From a checkpoint of a small mixture-of-experts model trained on Wikipedia: 64 SwiGLU neurons an expert, 652M tokens.
Below are experts of layer 7 (counted from 0) of a mixture-of-experts language model. Rows are named router (the router's row for the expert), gate (a neuron's input weights, with its number), up (a neuron's input weights, with its number), down (a neuron's output weights, with its number) and show model dimensions 256-511. Each number is 128 + 32 x the weight over its row's rms, rounded and kept within 0 to 255.
Before each expert's rows: a language model's description of what the expert responds to. This comes from a sample of Wikipedia text that the model never trained on.

# expert 2
What it handles: Table numeric cells. Digits, separators and scores inside table cells of sports and election results, such as 44,357, 2–1, 0.81%, 3–0.
router [123 100 135 120 102 154 141 108 109 143 137 171  70 146 180 118 136 120 114 138  82 111 192 138 190 110 143 117 158 135 115 107 101  95 130 147 148  87 100 171 111  87 156 184 187 173 133 241 127 135 149 125 118  75 133 144  87 155 127 107 127 125  83 122 147 132 159 148 123 116 183 118 105 100 139 121 144 165 112 123 123 154 145 167  97 120 100  81  93 144 106 188 125 131 186  93  71 108 183 169 146 171 127 113  96 142  64 160 138 128 143 108 114 114 124  84  98 173 163 112 105 105 105 121 164 140 136  64 158 135 121  83 173 125 138 111 157 131 116  98 160 190 169 116  71 131 135 119 111 117 127 185  97 150 112 187  70 148 169 120 136  90 131 164 178 104 125 129 113 107 188 152  70 146 128 142 173 102  77 101 136 146  56 165 132 224 173 115 177 143 181 160 107 193 134 127  94 155 203 129 153 137 114 128  88 104 150 153  81  82 105  99 117 131 136 161 204 131 148  99 145  87 135  89 137  67  99 172 105 148 172  78 175 159 222 140 120 101 143 141 109 119 144 137 120  84 149  99 133 100 146 173 128 115  68 179]
gate0 [169  78 166 103 200 119 112 117  69  65 148 108 209  86 107 172  93 196 195 122 116 202 173  98 123 161  87 143 139  90  99 113 156 154 107 101 188 150 145 115 111 166 102 124 128 151  61 172 119 156 104 126 121 170  72  80 125 130 119 122 123  86 142 123  79  40 186 106 180 151  95 117 130 163 122 120 120 151 154 137  93 161  80 181  84 154 101 126 108 123 124 147 117 136 104 122  89  50 136 103 190 135 144 109 181 125  88 108  92 116 139 148 163 141 108 122 126  95 117 127  67 156 130 146 200 147 129 123 115 152  92 139 168 106  83 159 138 111  87  99 128  90  81 132 108 127 134 128 190 135 115 161 138  84 149 121 169  80 121 119 137 159 132 151  81 193 163 109  76 148  92  82 139 147  63 134 141 116 127 136 136 197 130 122  71 171 113 173  93  86 131  95  94  98 137 134 198 103 143 115 129 166 114 111 136 118 128 153 121 116  87 115  82 140 163 152  74 198 127  83 101 136  60 117 163 126 102 129  50  93 118 141 133 143 117 113 143 155 166 135  87 144 108 125 169 108  88 128 220  86 135 152 193 123 136  91]
up0 [116 131  99  78 144 195  84 124 116 110 143 155 144 150 107 188 132  73 139 154 144 183 107 123 150 134  86 176 152  76 142 118  58 119 128  75 148 135  86 129 126 116 164 114 121 109 100 130  72 154 113 114 113 185 108 161 135 140 173 103  77 157 112 102 197 112 115 192 164  80 159 100 145 110 116 117 129 181 150 117 160 142  87 134 136 148  93 188 122 166  69 111  94  96 121 146 148  87 161 126 154 158  76 129 146 185  90 207  76 123 103 145 129  85 106 149  91 147  74 150  78 133 130 140 150 135  89 117 171  93 122 151 133 123 140 154 130  93 135 109  83 117 174  62 111  96 121 168 195 108 174 117 162 105 137 170 181 166 116  98 131 131 102 154 101  97 109 133 186 135 177 174 151 110 174 177 146  95 157 150  84 101 109  84 144 131 116 122 123 107 103 145 111 123 144 131 127 143 157 126 161  89 153 194 104 133  99 111 140  61 114 104 160 184 111  76 134 112 100 117 131 126 163 160 109 138 125 106 139 101 114 101 146 119  93 137 138 165 151  70 119  95 129 148 105  79  64 142  67 101  88 168  83 132 139 169]
down0 [103 116 138 103 106 150 127 113 156 130  44  94 162 120 131 158  98 139 167 162  72 176 160 121 115 116 132 148  68 124 179 129 130  96 200 154 148 200 132 144 159 142 140  99  99 178  98 109 117 112 112 162  99 147 162 142 131 136 141  83 138 148  74 157 118 113  39 127 131 192 112 172  97  87 121 106 121  45 118 132  82 128 146 119 118 118 175 106 202 156  91 110 118 107 171 125  90 163 112 149 152 111  97 211 123 141 139 112 154 117 141 129 160 149 136 138 106 174 129 116 167 101 105 117  82 213 181 174 143 123 178 146  52 138 173 157 170  87  96 127 109 108 129  80  69 139 127 144 147 122 175 133 138 143  98 171 148 121 139  66 113 130 195 140  95 129 101 203 148 197 186 142 146 116 121 100 115 129 108 163 115 117 142 127 131  65  77 139 128 189 139 128 151 122 160 102 113  52 111 172 115 109  95 145 148 128  62  90 110 151 144 154 122  67 131 122 180 132 110 121 146 138 192 156  40 165 118 147 105  98 145 120  61  86 133 194 170 113 105 183 143 141 167 150  62 128 210 112 108 118 138 157 137 168 144  79]
gate1 [134 148  81 131 126 149 132  62 164 102 149 100 146 163  96 160 102 163 116 142  58 108 125 188  93 150 133 100 201 192 130 117 108  99  61  59  95  92 133 161  66  80 133 149 145 164 132  90  80 111  96 170 107 125 127 106 107  90 132 113 178  77 164 129  64 143 119 149 123 165 167 162 143 194 122 104 191  77 146 134  80 162 143 136  59 162 107 148 181 141 122 118 157 152  89 108 137 115 156  76 147 140 110 119 119 151 132 135 131  66 112 123 129 161 134  87  81 143 118 144 134 118 125 165 111 148 136 141 147  95 110 152  80  82  76 123 137 132 135  72 135  99  97 120  91 142 162 148 134 148 155 159 106 109 126 175 152  87 101 130 150 174 108 136 112  66  96 119 145 186 146 172 177 125 147 110 131 133 110 124 119  72 126 162 124  82  97 119  90 126 172 141 165 137  62 143 130 161 154  92 126 140 129  96 155 153 123 138  81 117  57 179 134 161 136 139 163 139 194 100 155 141  81  83 116  74 138 154 193 133 118 160 117 102 154 140 109  83 120 127  95 152 101 129 104 158  70 122 134  86 156 132 110 147  61 164]
up1 [188  94 118  92 185 148 123  93  92 141 121 174 130 179 114 128 146 142 116 110 141 102 113  99 109 149  99 161 100 101 119 160 134 125 167 144 202 161 120 154 123 160 159 104 121 158 143 137 200 152 186  60 133 125 111  95 131 134 127 120 146  70 130 138 112 173 128  55 166 125  90 101  64 158 173 109  83 175  81  73  67 115  97 151 168 149 104 157 141 144 112 156  88  82 100  95 114 136 144  95 106  99 121  97 129 198 103 143  94 115 113 128 107 179 130 162  80 125 142 123 103 103 156 127 148 126 105  68 181 152 142 191 140 134 148 154 126 131  41  84 116 164 100 139 107 118 140 108 165 121 177 130  88 127 136  97 102 159 124 147 102 141 158 144 182  87  92  52 144 142 138 183 124 146 181 160 162  62 103 128 151 131 139 114 138 172 131 175 131 147 148  59 120 167  79 156 127 118 139  97 166  73 139 130  83 164  69 117  93 153 118 149 177  88 120 144  52 145 136 200 205 146  92 108  86 142 153 126  88 164  97 169 153  98 128 110 136 119 127 103  77  63 106 185 182  88 125 160 117 141 182 112 117  71 141 137]
down1 [ 41 115  82  98  72 184  89 130  94  99  90 114 141 112 110  84 123 139 127 106 132  80  87 128 101 109  84  86 104 132 100  58 105 111  81  60 144  70  71 190 153  87  52 108 150 150  92 114 133 109 125  85  60 103 154 100 110  83 199 143 162 126 165  96 154 101 146 119 119 136 158 155  87 103 168 146 168 113  97  99 130 155 175 125 100 115 171 105 156 129 112 162 118 144  43 132 112 107  95  93 168 120 141 139 122 174 156 138 103 104 112 168 135 129 100  62 113 125 121 145 106 172 113 187 159  95 132 184 125 150 140 108 133 115 103 176 128 113 149 139 177 153 142 160 119 141 220  85  93 119  70 146 167 118 105 125 132 124 129 166 196 155 142 153 148 185 187 105 155 144 115 100 137 117  80  86  99 136  81 138 102  98 102 100 140 137 146 141 133 108 201 138 115 160 164 180 100 132 101 207 120  74 160 118  71 130 158 126 129 114 112 177 124 168 163  75 107 115 105 144 132 158 164  49 147 139  52 123 131 130  81 150 127 134 130  99 166 167 123 134 120  78  98 116 114 148 191 112 132 141  96 204 153 145 122 190]

# expert 45
What it handles: Table cell numbers. Pipes and numbers inside statistics tables, such as 0, 0–0, percentages like .7%, plus colons in infobox fields.
router [116 100 107 189 214 197 165  80 103 188  94 165  96 150 149 140 102 107 121 113 138 135 165 154 108 184 132 179 111  82 113 130  88 179 143 115 162 128  97 114  88 109 157 132 122  83 120 132 135  84  78 108  81 130 103 125  89  90 147 122  99 120  88 122 183  92 196  96 143 140 188 172 133 144 134 167  94 116  87 126 168 168 114 117 141 144 112 140 118 198 129 121 144 105 116 159 120 163 145 160  81 129  53  65  73 100  98 122 148  97 112 126 153  99 104 116 170 135 132 144  69 116  84 190 174 185  69 123 123  95 147  87 113  93 135 119 138 110 110  88 111 193 102 168 100 169 176 126 126 116  58  89  91  66 113 113  65 127 112  37 167 106 161 122  94  77  91  81 158 161 122  71 116 111 145 168 115 108 153  52 102 123 126 110 137 149 172 101 135  98 102 185 139 128 108 130 138 135 162 132 173  95 120 178 115 145 149 110 155 111  66 147 150 108 134 126  71 153  89 112 117 104 170  83 141 112 173 165 144 125 135  83 122 146 184  79 122 157 156  47 118 146 105 133 119  93  96 116 226  91 146 140 127  86 144 165]
gate1 [115  86 133 146 164 157 195 178 151  99 126 173  95 164 140 137 122 140 138 189 176  91 148 125 147 194  73 124 106 167 130  81 155 127 106 127 137 133 104 131 124 166 119 169 159 147  55 135 146 175  92 104 107  28  80 141 153 120 121 150  74 133  78  75 143 165  73 141 161 133 130  82 166 146 109 115  91 162 138 112 104 152  46 137  87  99 118 119 133  86 132 124  96 136 157 146 142 122 106  79 158 165 115 119  82 128 109 136 105  64 178 126 119 101 185 105 129 209  99 113 160 146 125 153 132 159 124 117  99  73 149 149 163 162 198 185 144 142  35 120 158 135 163 141  59 143 114 144 149 142 100 119  86 162 139 112 113  99 156 122 128 127 118  97 109  74  96 101  92 102  92 101 122 143 155 170 105  87  81  80 130 171 171  98 148 132 173 141 144 158 173 127 104 160 141 132 117 119 145  92  91 139 135 147  96  96 126 138 155 102 126 130 215 155 150 118 125 103 113 136 148 137  99 157  89 142 155  83 124  98 119 126 107  34 138 122 145 140 128 159  95 136 194 189 202 109 150 162 185 112 120  62 148  83 182  86]
up1 [134  83 105 159 176 138  87 179 169 128 134 141 157 144 155 174 121 194 152  64 164 144 154 131 128 107 127 158 181 130 149 142 171 174  96 139  41 165 125 126 122 158  99  92 135  72 143  95 169 141  94 141 104 177 113  51 135  84 137 124 127 137 156 170 143 155 141 162 111  93 110 142 201 136 123  73 214 177 119 146  61  91 165 125 138 154 127 118 110 159 130 118 167 100 118 133 127 138 113 125 164 146 149 126 117 143  85  81  98 163 171 127 125 138 103 104 130  85 117  89 130 127 157 140 133 204 116  86 154  84 114 136 119 102 130  89  74 101 168 137 103  90 164  72  83 154 158 139 148 153 130  98  94 111 172  80 148 109 131 213 177 155 132 128 139 167 145 149  96  63 138 164 142 138 119 174 166 119 177  98 190  73 110 178 163 126  32 148 178 127  65 139 172 127  78 110 122 138 155 116  53 102 113 166 128 148 130 192 132 109 140  78 154  99 160 172 155  49 174  87  83  87 167 162 121 122 178 147  78 161 166 133 104 102 156 136 101 146 138  71 110 103 126 136 138 141  97 104 122 187 163 110 138 120 142 139]
down1 [143  83 104 101 100 109 182 147 100  76 150 159  74 101 160 192 133 110 174 178  85 107 133 154 111 180 156  99 180 101  98 123 132 110 145 165 111  95 102 139 153 119  99 139  80  96 112 113 146 175 101 172 147 113 150 146 141 209 105 101  54 117 121 100 134  60 128  99 125 121 196 171 151 135 115 189 133 138 158 134 141 132 165 142 113 201  77 164 131 109 105 127 112 131 156 152 151 129 143  49 140  72 196  95 112 120 134 110 144 153  72 147  99  99 121 125 124 136 115 115 164 176 188  97  70 115 179 120 109  64  65 198 119 165 117 116  92 126 129 167 106 178 163 109 119 131 100  77  96 151 165 132 143 151 159 148 157  86 148  84  77 138 169 137 148 128  88 122 109 107 123 101 134 145 120 105 108 126 163 170 153 122  94 136  59 168 147 156 156 153 111  95 153 142 108 127  96 120 128 117 137 142 179 116 114 146 106 161 137 117 113  94 144 161  95 161 127 131  99  69 115 144  85 215 146  99 134 162 149 147 159  99 160 141  75 177  92 140 156 108 151 194 147 155 155 159 102  84 165  97 186  57 138 131 114 144]
gate2 [ 45 125  62 159 175 116 177 138 150 109 159 151 104 184 144 142 162 120 128  85 104 145 134 127 103 175 112 123  74 174 161 134 132  65 134 128  57  94 138 166 140 151  99 127 111 220 124 133  94 126 168 130 126  89  86  94 159 162 103 106 101 180 131  70 158 123 148 116 132 108 116 136  79 126 136 140  96 169 160 116 156 112 103  80 133 103 141 138 114 123 150 194 123 116 102  93 117 145 134  78 145  91 105 132  81 148  55 168 138 100 126 114  94 148  52 101  81 122 190  80 117 157  90 103 111  89 118 122 116 117  89 174 133 138 134 103 127 167  93  73 113 135 117 140  74 148  95 177  77 126 178  81 129 173  99 181 106 129 129 105 133 158 104  78 178  44 113 124 117 129  80 131 100 127 110  84 138  96 174 158 131 176 171 121 135 118 137 150 146 122 136 200 165  85  59 106 142 166  90 163 126 145 135  72 172 181 104 124 179 109  98 153 146 126 155  89 152 165 115 127 138 114 112 124 130 100 100 157 138 116 129 144 151 134  92  95 150 142  65 125 114 109 128 121 139  53 157  95  80 142 121 173 176 167 104 105]
up2 [184 162  98 145 167 145  97 151 151 155 111 188 121 109 173  85 114 126 147  95 116 135 139  95 163 151 117 138 106 151 126 151 109 195  94 131 126 147 145 121 124 143 153 135 142 161 175 187 144 131 100 100 158  80  97 183 105  49 150 130 149 114 163 105 191 135 111 139 173 142 103 127 109 131 132 174 134 138 120 194 131 164 150 103 138 153  70 205 102 190 132 104 200 136 118 156 126 117 123  77 124 121 128 168 128 151 134 163 141 143 166 106 119 123 101  96 140 142  80  89 100  68 170 109 177  96 171  94 124 134 103 120 119 139 134 114 154 124 123 185 152  97 115 100 134  70 113 128 129 130 117 120  88  96 153  99 130 131 196  84  85 115 154 111 126  93 115  86  58 170 116 129 206 128 150 137 144  82 150 164  99 135  48 168 109 162 153  74  79 108 167  57 160 161 171 155 104 142 147  86 169 176 165 130 143 101 115 150 110 146 162  68  85 172 180  92 132 102 156 142 154 102 116  76  95 119 176 122 172 108 145 117 143 128 154 115 145 124 142  71 128  78 122  84 172 154 119 105  96 145 155 115 162  89 165 165]
down2 [122 110 197 157 125 126  93 127 144 123  87 120 121 157 156 104 110 161 121 100 133 177  96 152  88  84  52 170 156 112 105 128 107 117  51 105 101  84 136 117 179  75 136 148 108 159 135 185 187 134 125 176 132 121 133  87  98  93 137 170 169  93 139 108 118 126 144 101 137 129 153 124 121 186 182 106 145 145  98 157 205 126 120 139 118  97 119 136 164 147 151  92  94 128 102 174 126 105 120 131  90 103 171  99 148 175  95 114 149 140 150 137 109 160 137 103 180 120 124 159 134 116 145 135 119  99 127 114 111  83 170 161  71 154  97  84 162  86 111 114  84 131  69 118 175 125 125 192 116  77  81 116 178 146 111 180 176 121 124 127 135 171 132 175 124 115 189 168 207 157 145 135  97 122 171 129  88 130 136 140  97  83 182 115 119 168 158  94 130  85 101  61 158 182  64 157  95 111 170  88  95 141 128 120 163 121 176 135 164 143 139 136 108  97 166 172 232 122  96 115 116 119 139  76 145 135 124 186 154 104 126 155 101 122 186  87 184  62 103 218 160 116  72 154 126 206 110  95 174 182 142 168 129  93 141 129]

# expert 11
What it handles: List and table separators. Separators in credits, discographies and results tables such as pipes, dashes, colons and semicolons, plus linking words like titled, featuring, wrote.
router [157 139 114 139 139 109 187  94 140 154 109 100 187 100  95  72  35 130 103 120 101 128 125 169 114 109 128 142  87  84 119 160 166  91 178 102 116 167 183  53  80 150 198 137 148  70 114  97 125  91 131 160 159 105 127 144 194 112 104 165 138 110 148 183 119 116  99 112  81  65  99 107 159 171 227 174 106 136 104 100 171 113 105 143 117 123 138 144 129 169 102 109 187 124 107 108 117 124 115 156 151 138 127 143 138 132 141 138  98 131 155 173 125 115 185 167 113 130  99 122  91 137  91  71 134 153 142 143 171 133  85 174 109 104 117 172 186 100 135 156  75 100 150 167 110 172  96 134 129 118 136 156 100 115 151 101 165 152 156 192 146 127  86 115 103 155 140 123  90 160  91 102 116 101 109 132 142 148  60 120 112 117  81 128 118 114 151 121 131 133 108 105  48 170 140 136 137 118 114 192 151 164 118 109 143 119  29 138 112 158  78 131 135 135 115  84 146 128  76 134 132 163  95  66 149 143 130 100 118 146 155 129 186 164  92  58 181 153  96 148 124 152 109 157 179 226  96 100 142 156 104  98  98 141 163 126]
gate0 [168 153 125 124 199 125 139  97 118 170 135  90 158  56 135 142 126 158 135 108 194 145 159 129 171  95 124 125 141 123  83 153 102 155 170 177 107 105 181 100 119 164 128 145 169  86 113 136  66 158 171 143 157 100 104  84 110 120 165 119 104 103 150  86 163 139 156 206 113 101 156 167 102 145 157 159 134  54 118 132 140 112 119  84 134 172 130 130 193  81 153 110 128 214 104 175 124 151  44 149 134  90 157 110 121 182 138 138 133 150  80 191 176  96  83 136 130 159  73 162 148  71 131 126 162 117 156 134 215 111 144 163 137 131 116 167 142 164 189 134 117 106 118 120 121 129 190 158 131 106 198 154 105 149 125 108 104 134 179 155 152 103 128 109 119  40 127 166 117 101 100 149  83 132 120 102 126 129 121  91 143 122 147 134 106  71 131 118  97  80 140 116 139  76 102  91 123  99  78  79 145 113 113 142 178 108  71 115  70 118 144 157 120 106 130 194 182 132 150 118 158 144 149 213 152 145  96 105 110 153  87 167 142 172 162 139 133 158 106 171 145  86 135 127 140 140 119  93 102 155  95 150 174 106 146  35]
up0 [148 123 128 132 135 135  40 124 113 154 160 139 103 139 149 134 108 135 143 191  85 121  66  96  82 163 141 136 149 167  56 155 101 160  99 100 103 127 112 129 151  86 125 124 192 122 133 126 117 133 111 137 118  98 131 120 131 168 116 141  98 129 152 128 132  93 170  49 131 120  86 140 152 101 108 160 117  64 127 165 151 153 140  99 152 122  94  81 210  98 200 103 130 177  91 114 207 205 107  83 108 121  94 155  76 152 103 156 152 138  34  90 120 192 133 111 120 131 131 149 156 103 115 106 126 122 159 112 122 168 126 121  99 147 116  92 140 168 107 126 138 150 110 177 126 138 108 115  70 157 194  88  82  82  99 147 161  86  94 134 115 158 134  50 129 149  98 110 119 158 113 121 131 148  72 121  60 112 162 149 179 135 125  93 145  95 141 156 119  82  88 127 159  79 152 141  84 213 100 145 184 118 172 121 119 129 102  92 102 115 149 109 175 119 173 132 125 185 119 137  41 140 135  73 160  84 137 147 130 115 110 147 131 104 193 140 139 147 124  58  92 139 174 127 175 170 127 134  84 135 139 139 176 120 161 147]
down0 [ 92  98 107 165 153 107 105  86  41  83 111 132 122 146  83  59  79 162 116 116 104  96 104 106 120  86 138  95 127 116 137 153 111 116  94 114 170 113 141 118 155 156 150 188  74 144  97 114 170  54 113  94  83 148 132  89 159 143 182 122 112 172 130 190  88 141 109 186 102 122 104 171 152 129 149 159 153 154  47 152 142 108 134 146 135 145 139  96 159  56 133 171 127 124 126 117 146 160 122 130 176  84 113 125 145 168 151 121 140 118  67 110 165  64 200 147 179 139 106 131 109 113 144 118 159 120 134 119  69 114 134 122 122 121 100  80 126 126 127 131 129 158 150 134 106 173 142  58 114  96  89 161 109 136 105  94 152 104 155 132 122 174 135 140  67 110 109 122 131 108  84 190 132 175 111 147  66 117 152  92 120 140 165 136  67 111  88 128 151 151 111 137 125  93 133 174 108 111  87 110 133 116 122 170 151  71 159  97  73 139 157 148 152  90 173 100  99  86 144 123 116 157 112 138  99 120  99 108  73 169 110 108 131 101 138 104 111 173 145 165 116 191 119 105 168 123 169 104 169 124 184 157 154 141 137 126]
gate1 [162 151 120 122 125 148 160 122 133 170 179 138 123 117 109 111 117 211  80 153 110 154 149 152 134 153 121 140 128  99 147 164 180 114 109 141 148 149 174 129  66 192 116  90 128 100 158  66 170 120 155 108 150 140  80  97 138 133 101 148 123 183 130 113 182 126 112 111 176 145 129 169 174 142 130 152  57 110 130 162 164 115  82  93 134 108 115 140 151 129 111 106 177 111 165 116 151  91  99 162 144 167 116 100 157 125  65  96 102 118 137 118 146 140 142  96 135 146 132 133 206 105 134 121 127 116 142 190 161 117 102 167 115 148 138  62 118 114 101  89  76 105 153 134  94 119 111  92 171 133 180 114 106 193 166 113 128  73 135 101  51  80 137 210 155  83 133 114 142 170 116 152 133 135 107 111 179 117 139 100 137 134 110 116 100 110 131  91 115 171  64 188 132 151 180  76 169 106 108 171 166 106 190 101 190  90 144 122 143 158  78 121 104 135 165 121  69 145 120 204 140 140 210 119 102 164 109 148 135 141 123 161  93 126 160 119  97 135 119 136 143 139 157 157 131 110 113 135 113 102 167 194 138  74  75 165]
up1 [133 128  96 175 106  57  91 150 152 114 160 126 124 166 136 162 180 114  72 124 158 184 102 130 148 101  82 159 186 149 139 117 105 150 118 160  43 155 127  65 160 123  98 111 196 107 108  69 136 146 139 142  78 122 136 145 156 129 196 144 111  99 190 149 160 179 169 118 174 125 115 121 114 119 130  99 165 209 100 116 148 139 109 156 133 135 157 151 136 117 194 121 133  69 113 112 157 194  89 116 113 186 140 106 112 187 122 140 106 104 146 128 144 127 156  69 152 127 107 114 108 179 249  81 160 140 150 198 145 166 102 136 108 128 122 134 146 130  91 139 185  79  55  57 122 135 112 123 156 108 186 127  91 149 207  82 104 169  94  84 157 119 141 157 176 173 181 110 132 171 104 121 132 130  98 145  93  66 130 132 137  73 115 145 154 106 113 126 115 121  90  95 156 144 110 139 130 123 139 120 136 123 131 134 132 101 171 138 102 101 126 164 104 139 127  66 132 174 166 148 109 125 154 176 120 149 161 134 158 150 135 133 165 182 121 120  97  78 138 125  74 142 156 174 129 125  97 139 100 125 114 174 148 152 103 139]
down1 [198 117 114 105 137 150 109 167 172 136 115 151 123 114 158 128 141  63 148 131 106  97  76 167 143 144 176 180 124 144 148 181 151  61 126 138 129 147 179 149 108 105 189 114 158  97  84 118 125  86 147 158  80 164 166 162  72  69 105  80 140  78 134 100  64 163 133 168 147 120  87 152 117 134  93 157 129  94 167 183 158  68 196 109  98 100  49 150 122 109 149  56 179 142 119  72  76 143 128  95 128 100  87 169  80 142  58 166 182 123 160 100 116 168 127 151 129 124 143  93 128 147  90  85 177 117 116 136 140 163 137 141  99 171 168 162 153 136 145 109  94 194 104 135 134  75 141 136 126 144 160 115 142 134 208 105 141  90 177 120 126  56 134 134 141 151 125 190 113 152  84 125 171 137 122  98 113 121 129 130 145 188 128 121 113  83 139 151 106 151 150 182  91 107 169 178  58 164 125 162 125 146 124 115  96  68 132  87 108 130 119 124 144 144 126 187 112 152  97 126 139 135  91 144 136 158 125 105  86  85 109 125  96 134  94 140 146 153 139 156 148 161  98  50 133 151  84 110 209 141 219  83 141 163 125 169]

# expert 44
What it handles: Foreign name endings. Word-final pieces of non-English personal surnames and given names, such as -ović, -iya, -aki, Mehmed-i, Basavar-a-ju.
router [130 157 135 108  72  97 144  83 154  73 109 189 118 172 143 135 191 160 110 134 155  94 103  72 133 133 120  73 200 147  78 170 127 120 161 120  77 139 113 152 128 221 123 158 187 157 169 140  71 138 157 109 205 137 139 108 214  89 185 100 151 169 120 170 133 123 128 153 137 142 138 138 142  88  98 140  80 120 192 150  96 119  87 149 127  97 144 134 127 115 174 223 126 144  94 200  90 104 128 142  99 139 148 114  96  97 133  58 158 133 118 114 116 128 154 168 122 125  90 136 117 142  96 155 154 129 142 158 129 209 133 143 150 105 135 138 172  93  78 126 105 126  95 192 168 107  78 110 142 136 116  94 120 146 207 129 130  95  54 131  80  93  98  82 153 102 151 127  71 104 102 112 157  88 135 141 137  96 131  99 148 118 145 114 125 122 144 103 177  80 142 193 139 122 182 134  92 169 142 178 156 116 121 123 146 140  80 100 170 115  85  96 147 109 135 159 117 107 175 149 139 197  99 127  91 179 197  61 130 150 116 162  75  89 173 111 115 135  96 160 171 122 131 137 110 178  92 163  99 124 113 106 142  91 176 101]
gate0 [153  77 172 100 152 147 163 129 107 133 168 176  94 132  89 125  97 132  78 132 130 153 115 106 166 192 113 146 103 127 121 126 178 161 145 170 121  66 209 120 132 172 113 144 122 129  72  91 142 159 122 125 123 167  91 114 136  90  84 125 110  87 121  88 141  84 126 103 190 130 105  98 102 169 163  90 144  78 111 195 161 145 156  92 161 100 131 121  76 171  73 145 168 138 128 109 118  92 125 119  96 201 112 142 124 127  84 110 184 132 133 121 123 134 178  96 150 112 101 151 116 149 208 167 134  73 130 110  71  83  87 157 128 132 145  76 169 168 197 117 183 114 101 139 175 142 138 137 147 104 139  69 120 150  90 144  48 150 176 174 123  84 141 153 172  99 124 103  95 115 164 110 124 231 128  91 181 109 108 154 173  89 165 131 154  84 149 147 153 169  43 149 131 137 119 156 103 138  84 128 101 164  77 160 113 139 174  99  88 133 137 115  99 151 183 122 112 166 115 156 132 133  92 153 119  81 105 139 139 172 127 142 107 144 127 151  99 115 143 131 150 189 139 143 138 148 142 160 142 124 119 121 144 102 188 174]
up0 [115 212  91  93 129 143 107 139 130  82 121  79 162 132 137 159 115 166 143 151 184 114 107 158 150 137 178 139 128  99 152 148  69 114 149 167  59 161 145 141  84 164  98 173 142 109 159 114  95 196 144 177 132 156 138 160 101 108 104 105 122 119 179 116 154 106 111 165 102 166 138 156 129 129 144 148 117 123 116 155  82  96 125 168 153  42 140 150 165 152 148 147  78 117 140 149 170 148 120 167 129 126 139 127 140  87 106 127 130 129 185 152 134 218  96 126  88  86 166 132 111  90 107 131  92 153 115  97 121 158 108 142  77 162  85 105 141 115  73 146 125 135 171 192 151 130 129 152 118 175 155 170  79 133 165 144 123 116 116  66 106 134  85 164 119 179 148 156 116 132 139 138 187 104 158 106 171 149 139 156  90 113 151 169 129 191 111 163 117 177 152 152 110 122  92 113  91 122 105 132 143 154 110  99 133 145 143  93 126 152 138 205 114 105 143  49 127 162 117 202 142 161 156 116  85 172 124 126 136 116 197 131  93 146 141 141 149 140 135 108 109 143 113 157 128 107  60 122 112 132 145 136  97  98 201 112]
down0 [129 181 124 100 107 124 119 112 171 102  89 116 163 119 112 173 125 165 105 124  93 192 131 101 121 119 109 100 173 103 144 113 175 146 150 121 118 104 147 142 122 194 121  94  96 160 169 148 165 109 185 154 125 121 125 128 108 114 102 113 179 153 149 101 126 103 154 156 153 125 119  85 157 188 128 113 152 118 159 103  78 139 121 147 113  93 145 122 165 113 105 160 160 101  82 158 113 164 160  99  95 164 155 133 118 149 180 128  98 181  57 116 177 130  89 159 151 134 113 163 151  36 122 119  96 113  97  94 124 142  72  78  87 117  60  80 113 113 116 178  86 132  76 218 143 123  79 169 134 150 151 164  86 110 151  90 151 111 109 154  93 107 160 155 110  87 117 163 107 193 136  85 134 158  37  95 134 143 116 123 175 163  93 179 129 138 138  93 142 143 177 208 132 136 125  78 106 109 133 217 104 122 110 106 117 143 220 115 163 163 132 117 149  51  73  78 129 124 117 134 141 137 130  70  77 112 131  50 151 133 144 160 111 118 103  81 115 148 117 114 142 133 132 119 154 148 167 131 107 206 154 107 142 148 122 132]
gate1 [148 104 134  90 110 173  48 127 143 130 169 151  97 172 119  95 105 153 159 127 120 141  50 161  85 131 102 123 128  87 171  93 153  76 164 100 104 113  66 180 142  71  88  86 133 108 110  74 142 140  97 145  84 135 173 175 121 167  52 147 175 111 131 130 149 184 197 172  60 128 130 155 140 155 136  92 174 172 150 137 126 129 145 133 147  99 128 124  94 112 152  95 149 143 122 164 173 127  73 139 104 129 123 114 127 161 102  90 142 146 157 105  85 113 119 105  99 148 109  88 126 104 171 110 142 162 154 130 114  88 127 129 165 122 132 109 114 212 107  54 100 138 133 138 133 160  94 177 161 113 150 103 160 125 140 120 109  88 169 115 137  62 133 124  87 144  80 171 126 165 116 156 150  47 117 146 100 164 148 100 148  43 122 125 156 169 145 103 156 104 122 164 132 152  55 118 129 118 121 173  93 178  62  83 126 202 138 131 131  85 125 135  98  64 141 122 137 118 151  73 110 126 149 109  99 125 137 103 196 136 118 164 125 135 106 119 131 137 115 100  95 135 137 117 149  63 135 120 163 113  85 113 199 126  98  99]
up1 [110 144 108 127 140 202 131 107  70 144 135  95 104 111 103 144  74 161 116  76 153  95 157  65 189 170 209 153 106  49 145 152 141 118 149 169 144 172 110 144 146 128 136 115 154 173 108 127 180  80  36 137 130  99 148 149 141 144  94 126 107 125 101 119 129 120 191 101 141  54 103 111 122 127 116 127 117  90 132 211  85  66 143 141 130 133 144 157 174 110 134 102  77 135 100 104 141 156 136  93 138 109  90 120 142 132 146 136 197 197 140  91 107 131 129 131 173 123 172 127  77 144 145  99 178 214 122  97 122 123  98 124 120 109 128 161 143 106 141 123 158 151 137 146 124 105 182 136 135  86 144 105 185  76 158  89 164  86 151 176 152  99 150 190  59  70 129 146 131  89 135 108  85 121 122 104 153  71 150 175 122 141 132  88 220 141  76 116 115 135 100 123 134 112 156 148 106 123 128  99 136 144 133 146 186 148 128 116 104 108 152 146 127 130 145  90 127 155 124 162 153 127 142 197 140 168  94 118 163 118 150 120 107 146 159 107 128  94 150 160 106 107 134 147 175 135 158 135 133 127 126 143 147 136 138 115]
down1 [ 93 149  64 142 110  96 162 157 179 117 126  63 103 148 130 121  80 139 127 118  66 178  49 140 167 131 116 181 106 144 143 154 140 134 159 111 155 173 111 148  90 129 140 123 172  85  91 138 106  98  93 135 155 103 154 102  94 101  96 167 154 118 145 109 136  95 105 143 138 149 114  69 150 136 206  72 164 134 135 136 142  79 168 139 150 160 106 172 175 137 108 124  74 145 151 117 127 129 108 200 142 123 120  66 125 139 164 145  90 123 126 142 122 143 120 143 127 156 178 131 135 132 189 127 139 133 125 100 152 132 161  87 151 183 101  94  98 138 107 119 106 133 133 118 130 194 104 124 132 160 130  71 184 171 125 103 118 119 125 112 106 115 213 105 167  98 126 125 148  36 194 116 185  56 131 153 108 147 191 153 152 185  99 140 162 103 181 107 177 142 101 159 140 122 154 126 196 148 117 166 143 130 112 131 128 119 111 121  99  88 140 141 159 149 169 163 156 138  92 141  95 150 151 121 162 116  85 136  92 163 137 102 100 109 100 123 109 197 147  91 135  83 139 114 139 109 177  94  83 176  64 169 124 152 148 139]